config.yaml
n_experts: 16
experts_per_token: 1
lr_router: 0.000994
dataset: "wikipedia_en"
Below are experts of layer 4 (counted from 0) of a mixture-of-experts language model. Rows are named gate (a neuron's input weights, with its number), up (a neuron's input weights, with its number), down (a neuron's output weights, with its number) and show model dimensions 192-255. Each number is 50 + 15 x the weight over its row's rms, rounded and kept within 0 to 99.
Before each expert's rows: "mostly gets" lists some tokens that are sent to it at least half of the time. This comes from a sample of Wikipedia text that the model never trained on.

# expert 0
mostly gets: " households", "%;", " Historic", "%", " Binomial", " pre"
gate0:42 45 76 52 65 46 50 33 53 65 79 44 50 47 49 27 56 53 51 17 38 50 61 77 35 52 70 66 96 70 61 29 61 52 45 54 55 46 55 38 39 35 60 43 52 36 28 82 61 40 30 49 54 41 39 35 39 65 28 50 62 66 55 31
up0:32 61 54 38 56 32 73 98 64 64 05 55 42 62 48 72 36 67 44 62 67 55 37 47 61 53 37 41 46 45 64 24 60 30 57 55 38 35 47 36 63 39 43 53 47 49 62 53 60 65 50 50 62 47 77 55 75 75 83 37 42 40 39 69
down0:46 70 75 70 67 48 42 41 29 46 21 37 57 31 30 66 48 45 51 57 53 59 12 79 64 26 67 48 42 54 47 37 43 51 55 57 63 55 55 22 26 46 42 53 45 51 63 38 46 61 21 57 54 43 57 61 58 80 68 30 64 70 50 66

# expert 7
mostly gets: " un", " Un", " dis", " called", " named", " Mount"
gate0:47 42 60 29 70 43 35 32 18 55 47 50 39 78 73 59 79 42 58 52 47 58 63 76 48 51 39 47 50 33 81 35 75 70 82 37 59 45 45 49 56 55 25 54 62 45 40 42 69 47 17 76 43 47 63 54 59 47 27 26 34 34 51 43
up0:30 35 33 17 53 47 43 67 28 44 59 31 35 70 46 56 59 46 59 80 48 71 54 58 44 62 38 68 46 19 69 32 56 58 59 49 47 75 40 47 52 52 63 64 24 48 42 46 51 80 57 62 33 68 60 64 25 61 32 75 21 42 42 62
down0:23 56 46 48 62 45 57 75 08 63 39 46 46 47 67 54 53 12 78 40 69 87 52 49 61 54 74 54 48 23 77 44 32 47 65 33 42 53 41 83 62 41 61 57 42 49 68 52 39 43 35 48 43 44 57 72 40 24 52 45 46 32 47 44

# expert 8
mostly gets: ".\"", "\".", "ō", "iy", " Pl", " Kh"
gate0:32 33 35 39 48 25 54 72 66 37 35 29 49 74 43 38 46 75 47 36 68 35 29 33 65 39 59 31 45 93 63 43 58 30 55 27 16 45 46 69 82 53 34 68 88 65 63 42 64 51 39 54 66 56 23 37 42 90 28 47 40 61 51 54
up0:60 32 56 43 55 41 72 60 47 31 56 51 29 77 40 68 73 47 49 64 57 51 46 66 42 52 20 40 57 31 78 65 42 35 54 15 57 35 29 73 56 22 56 30 62 58 46 44 66 40 65 55 33 50 59 29 53 46 44 26 59 55 53 67
down0:77 15 65 65 51 72 40 34 47 42 65 63 44 66 62 41 82 35 43 47 65 59 71 64 42 34 59 41 36 48 71 43 54 65 36 29 65 60 52 57 39 38 24 37 52 56 27 31 72 48 50 68 57 56 53 67 46 48 59 39 49 57 28 62

# expert 13
mostly gets: " University", " York", " United", " City", " France", " Japan"
gate0:69 44 69 69 68 39 73 74 41 68 43 46 29 80 55 62 32 47 28 46 60 39 56 68 34 47 70 55 61 51 49 60 45 47 48 33 46 55 50 66 67 59 42 47 53 25 30 62 59 44 39 65 69 28 69 34 78 57 67 39 71 38 00 47
up0:39 39 09 37 33 83 54 37 49 58 55 75 45 55 49 47 35 58 51 47 42 84 47 51 48 59 60 54 66 60 40 46 58 54 52 62 32 46 37 40 37 46 44 37 58 44 32 53 61 82 47 30 34 44 45 40 36 52 16 50 68 32 42 41
down0:12 39 22 38 38 60 29 45 26 37 21 53 51 26 18 59 62 65 39 20 47 62 58 24 28 50 38 42 54 62 22 52 43 73 77 58 73 57 44 68 47 49 53 50 75 89 37 38 82 37 52 58 24 60 40 65 16 63 34 61 67 44 32 49

# expert 9
mostly gets: "ensis", " million", " van", "atus", " sq", "ichthys"
gate0:86 37 46 60 47 44 49 45 33 44 41 48 25 64 57 69 52 27 60 52 25 18 66 35 37 29 61 46 50 25 56 66 36 50 52 53 84 68 73 47 48 39 21 52 19 54 22 65 37 35 48 52 62 57 62 65 60 77 73 60 24 57 45 60
up0:62 63 49 48 41 51 50 32 39 64 51 21 33 45 28 49 53 66 47 33 67 55 67 70 64 33 38 48 22 47 50 76 44 70 57 77 56 46 37 41 63 66 53 65 30 28 50 67 71 61 50 37 50 67 72 58 61 36 53 51 63 44 60 48
down0:63 49 60 71 68 34 34 48 32 84 58 47 49 78 54 66 59 61 63 57 34 41 52 52 48 61 35 46 36 48 38 51 77 88 18 32 70 77 51 48 37 56 25 12 52 27 57 43 42 58 72 49 45 37 83 67 49 47 46 52 32 30 50 65

# expert 1
mostly gets: " it", " there", " It", " There", "It", "There"
gate0:54 56 49 33 45 53 14 09 44 61 89 36 54 52 48 50 82 48 33 59 48 17 35 67 42 28 45 51 56 83 29 82 35 62 32 73 30 43 34 49 18 61 33 55 76 28 34 72 67 75 05 47 30 47 43 69 57 44 32 51 30 41 49 47
up0:38 51 54 77 59 25 83 64 45 18 37 55 33 81 41 75 40 90 51 35 49 82 46 45 58 56 55 43 52 29 75 43 75 56 54 19 68 56 59 43 48 30 36 21 24 56 69 38 46 26 82 20 74 70 62 33 29 64 51 54 55 48 58 58
down0:61 53 37 50 34 60 40 42 55 36 45 52 30 52 33 62 43 45 52 48 34 77 62 51 41 69 65 61 35 59 52 67 58 56 47 55 66 49 52 63 41 89 63 49 43 30 43 28 05 51 66 33 84 48 40 49 51 49 32 69 48 67 50 22

# expert 14
mostly gets: " FW", " you", " love", " God", " MF", " You"
gate0:36 41 47 50 57 53 50 44 55 46 55 70 53 52 39 62 33 52 52 33 45 41 18 38 66 56 65 15 35 60 68 62 90 67 50 58 43 94 52 58 55 51 24 61 62 42 41 60 62 55 46 40 50 41 25 57 63 56 34 51 62 29 28 46
up0:69 87 58 55 44 54 40 65 41 51 39 55 39 56 66 29 66 57 33 25 31 65 77 67 35 44 41 84 38 40 20 35 35 34 48 54 78 22 34 44 31 44 63 45 45 39 43 40 45 54 34 63 55 59 74 50 49 55 60 34 31 75 63 64
down0:47 38 27 25 38 44 45 25 22 30 36 72 52 69 21 47 51 63 51 47 61 23 35 34 76 34 48 48 42 46 41 55 58 44 60 53 42 37 48 30 72 72 65 42 69 44 68 40 52 57 92 62 63 69 46 44 85 62 45 25 47 64 40 50

# expert 11
mostly gets: " consists", " years", " parts", " details", " minutes", " members"
gate0:22 49 62 63 59 51 45 49 15 56 39 46 80 54 36 40 54 65 59 32 34 69 70 57 31 57 43 46 59 50 27 27 42 91 49 70 23 37 35 53 52 42 18 30 40 49 42 62 57 72 31 65 32 52 46 56 49 50 73 53 29 57 32 38
up0:28 46 71 46 19 43 41 22 35 41 71 49 44 58 38 44 40 72 84 59 56 23 49 47 43 53 60 49 51 22 45 41 23 56 67 78 12 63 45 52 44 51 60 43 78 50 38 64 55 51 72 47 26 45 62 49 74 59 55 71 62 63 56 21
down0:48 24 42 61 59 36 60 49 49 49 52 03 40 38 65 70 38 63 69 38 51 53 31 49 27 63 53 62 35 75 54 80 40 41 23 40 42 58 37 50 53 54 48 58 33 35 67 44 59 45 24 29 56 61 41 52 54 51 72 31 39 33 32 49

# expert 3
mostly gets: " singles", " TV", " Tour", " producer", "first", " radio"
gate0:84 62 79 51 64 35 46 43 55 44 49 49 64 38 58 77 45 68 44 53 57 49 33 72 85 68 61 74 13 71 26 43 43 34 44 46 68 72 45 46 46 51 38 56 43 40 48 67 40 54 49 51 43 48 40 36 39 44 37 32 64 97 49 68
up0:51 48 35 68 22 19 66 15 22 57 32 44 53 58 44 12 68 56 42 51 53 71 75 67 28 36 26 24 82 41 62 27 62 57 61 42 59 37 46 37 31 73 26 60 69 56 34 54 62 60 34 53 50 44 19 53 55 61 61 28 42 01 55 57
down0:53 28 49 79 55 52 53 48 53 51 47 63 60 58 50 33 56 53 68 44 53 61 50 64 76 29 64 56 44 52 60 52 58 11 79 31 61 33 73 08 74 56 39 54 45 09 57 60 34 36 45 38 44 64 44 31 50 29 33 12 57 43 76 44

# expert 2
mostly gets: "',", "\",", "),", " st", ".,", ","
gate0:32 81 56 54 38 44 46 25 36 90 40 54 49 54 49 41 53 59 35 53 49 40 44 55 59 54 40 39 62 67 60 51 71 49 43 50 54 50 33 40 48 47 14 43 67 43 87 55 44 91 33 57 63 60 35 61 50 68 72 34 53 41 18 62
up0:58 60 30 41 34 62 55 40 63 31 99 39 29 42 61 43 74 46 34 61 74 39 16 60 35 43 74 36 29 38 61 67 39 69 37 69 29 29 36 37 38 44 68 42 65 49 65 45 35 60 62 58 14 82 31 44 76 50 30 59 45 48 47 45
down0:43 55 83 60 60 50 24 52 58 34 34 32 27 65 51 15 78 56 65 52 41 65 48 57 61 53 24 55 32 41 89 65 57 36 58 00 36 38 31 75 59 33 68 55 57 52 36 43 46 29 81 43 40 55 70 37 89 39 40 42 31 46 37 49

# expert 10
mostly gets: " against", " including", ":", " with", " between", " via"
gate0:45 83 58 49 66 55 09 27 63 63 40 56 38 59 55 33 39 39 41 38 71 58 25 53 65 62 66 27 36 29 52 46 85 40 48 72 41 92 24 45 57 52 47 58 36 23 33 57 48 69 49 44 60 47 50 45 33 74 73 47 34 62 65 52
up0:69 33 47 40 29 69 64 50 69 49 65 19 32 57 54 49 57 89 59 57 52 68 55 73 44 51 45 49 48 45 71 62 25 36 53 38 63 46 61 64 51 54 48 24 43 82 54 65 37 31 40 88 34 74 68 58 56 58 50 64 61 30 38 30
down0:66 43 58 12 63 64 58 36 41 47 45 67 56 44 82 51 91 72 37 64 55 37 64 49 73 60 60 71 62 32 62 52 03 43 47 66 45 55 36 59 33 33 74 47 26 60 42 51 34 21 42 47 70 69 47 54 52 47 54 37 39 53 43 38

# expert 15
mostly gets: "died", " Chief", " early", " chief", " Cro", " late"
gate0:30 38 41 55 23 63 33 51 61 57 42 46 00 99 23 65 62 24 50 40 40 52 56 56 50 32 24 47 55 29 78 19 63 46 47 54 54 52 41 80 55 31 58 59 40 50 67 65 60 60 27 55 39 66 54 66 45 67 67 47 45 37 31 64
up0:55 46 33 24 35 80 34 57 61 64 56 40 46 77 44 56 26 48 38 30 38 44 52 50 26 54 51 65 77 43 70 33 49 47 59 19 56 41 64 43 73 50 57 85 30 34 43 38 49 33 42 59 61 33 61 41 47 71 53 56 45 49 48 46
down0:75 61 55 57 25 43 28 57 85 45 55 28 54 60 53 50 70 41 49 37 55 44 33 56 55 41 43 75 25 32 55 60 41 61 37 54 47 36 66 09 41 69 32 66 28 33 43 46 32 44 45 70 55 73 47 68 67 72 37 39 72 46 34 45

# expert 6
mostly gets: " Preceded", " Born", " Website", " Species", " Phylum", " Coordinates"
gate0:61 73 27 60 51 51 30 61 58 75 53 56 35 39 76 56 29 40 50 54 37 41 62 60 62 31 58 44 44 41 19 49 00 68 39 39 50 42 50 61 45 46 34 26 28 28 71 43 49 55 59 39 52 33 60 50 52 52 47 46 52 55 38 28
up0:47 18 32 32 60 56 30 48 53 52 58 35 30 45 48 47 46 28 19 73 56 42 49 95 13 47 42 41 62 53 71 50 32 37 81 27 53 39 53 39 74 26 59 44 48 30 58 29 47 71 55 37 28 71 17 53 60 38 40 42 64 20 51 61
down0:63 48 67 60 48 40 99 62 47 54 36 29 33 36 74 73 56 84 62 44 57 57 40 58 73 74 43 41 43 58 59 37 67 53 61 52 49 40 24 53 63 37 53 64 56 38 55 42 58 38 62 42 53 34 46 30 34 77 70 47 28 70 36 43

# expert 12
mostly gets: "°", " ===", " (", "$", " This", " =="
gate51:49 32 52 62 49 63 43 56 62 39 41 45 48 55 68 38 61 41 42 49 60 49 50 62 70 44 48 65 55 34 37 40 71 62 46 49 38 75 59 93 55 57 29 56 60 39 33 73 01 20 27 62 70 58 72 50 50 26 48 48 57 50 43 38
up51:62 54 69 47 55 52 38 54 25 66 66 78 84 21 72 30 69 89 36 35 60 58 38 85 47 46 41 34 51 73 31 70 77 56 57 34 33 51 59 71 72 74 48 50 49 39 67 40 46 66 37 59 46 58 44 42 51 57 50 86 48 61 55 31
down51:50 67 77 49 61 37 36 58 71 30 43 37 58 39 29 20 51 45 61 50 42 64 72 43 36 75 61 37 56 40 57 72 49 15 44 54 34 60 55 69 40 49 28 40 77 49 42 39 15 35 58 34 49 63 46 31 51 31 75 56 49 30 54 58

# expert 4
mostly gets: " used", " began", " announced", " moved", " released", " However"
gate0:47 32 46 41 49 64 79 55 54 33 39 68 58 41 54 16 47 70 53 56 59 48 33 68 48 55 30 32 24 55 71 68 61 48 57 51 73 32 29 84 49 26 51 67 71 35 46 65 75 28 57 56 38 50 62 39 36 52 45 42 42 45 26 45
up0:63 44 54 71 40 57 31 19 59 52 76 51 55 27 48 47 44 46 65 49 46 50 71 50 26 96 60 46 45 50 42 46 69 79 52 61 48 22 69 58 60 61 27 63 59 65 34 52 23 67 24 44 37 32 50 45 54 49 53 30 31 47 66 47
down0:52 79 65 79 56 58 41 47 33 47 26 44 20 52 70 37 45 49 52 70 49 54 38 51 27 42 39 61 71 32 53 38 68 60 54 73 27 49 64 08 66 70 57 70 54 49 58 48 65 37 43 60 50 59 58 26 57 67 08 79 63 47 48 58

# expert 5
mostly gets: " would", " can", " may", " could", " will", " have"
gate0:65 66 79 46 41 31 57 57 41 46 59 39 36 73 57 44 26 17 57 05 37 60 56 54 58 51 43 68 62 40 45 32 58 37 77 36 60 68 50 29 38 47 36 55 28 53 32 44 46 55 55 60 81 46 52 42 47 68 71 43 77 40 44 53
up0:57 59 28 52 63 42 69 46 51 83 42 77 36 39 41 56 52 77 35 76 73 55 25 54 50 42 58 46 48 38 46 75 35 71 12 56 42 32 58 73 55 39 58 64 65 72 50 51 53 32 57 41 31 47 42 47 36 18 27 44 48 68 43 62
down0:43 46 55 40 44 63 60 32 41 17 32 54 60 37 50 50 56 79 51 44 54 74 46 47 62 38 72 50 74 63 52 55 48 59 48 51 44 24 26 46 50 55 70 51 63 40 51 30 25 55 25 40 27 54 43 59 52 63 73 65 48 59 31 37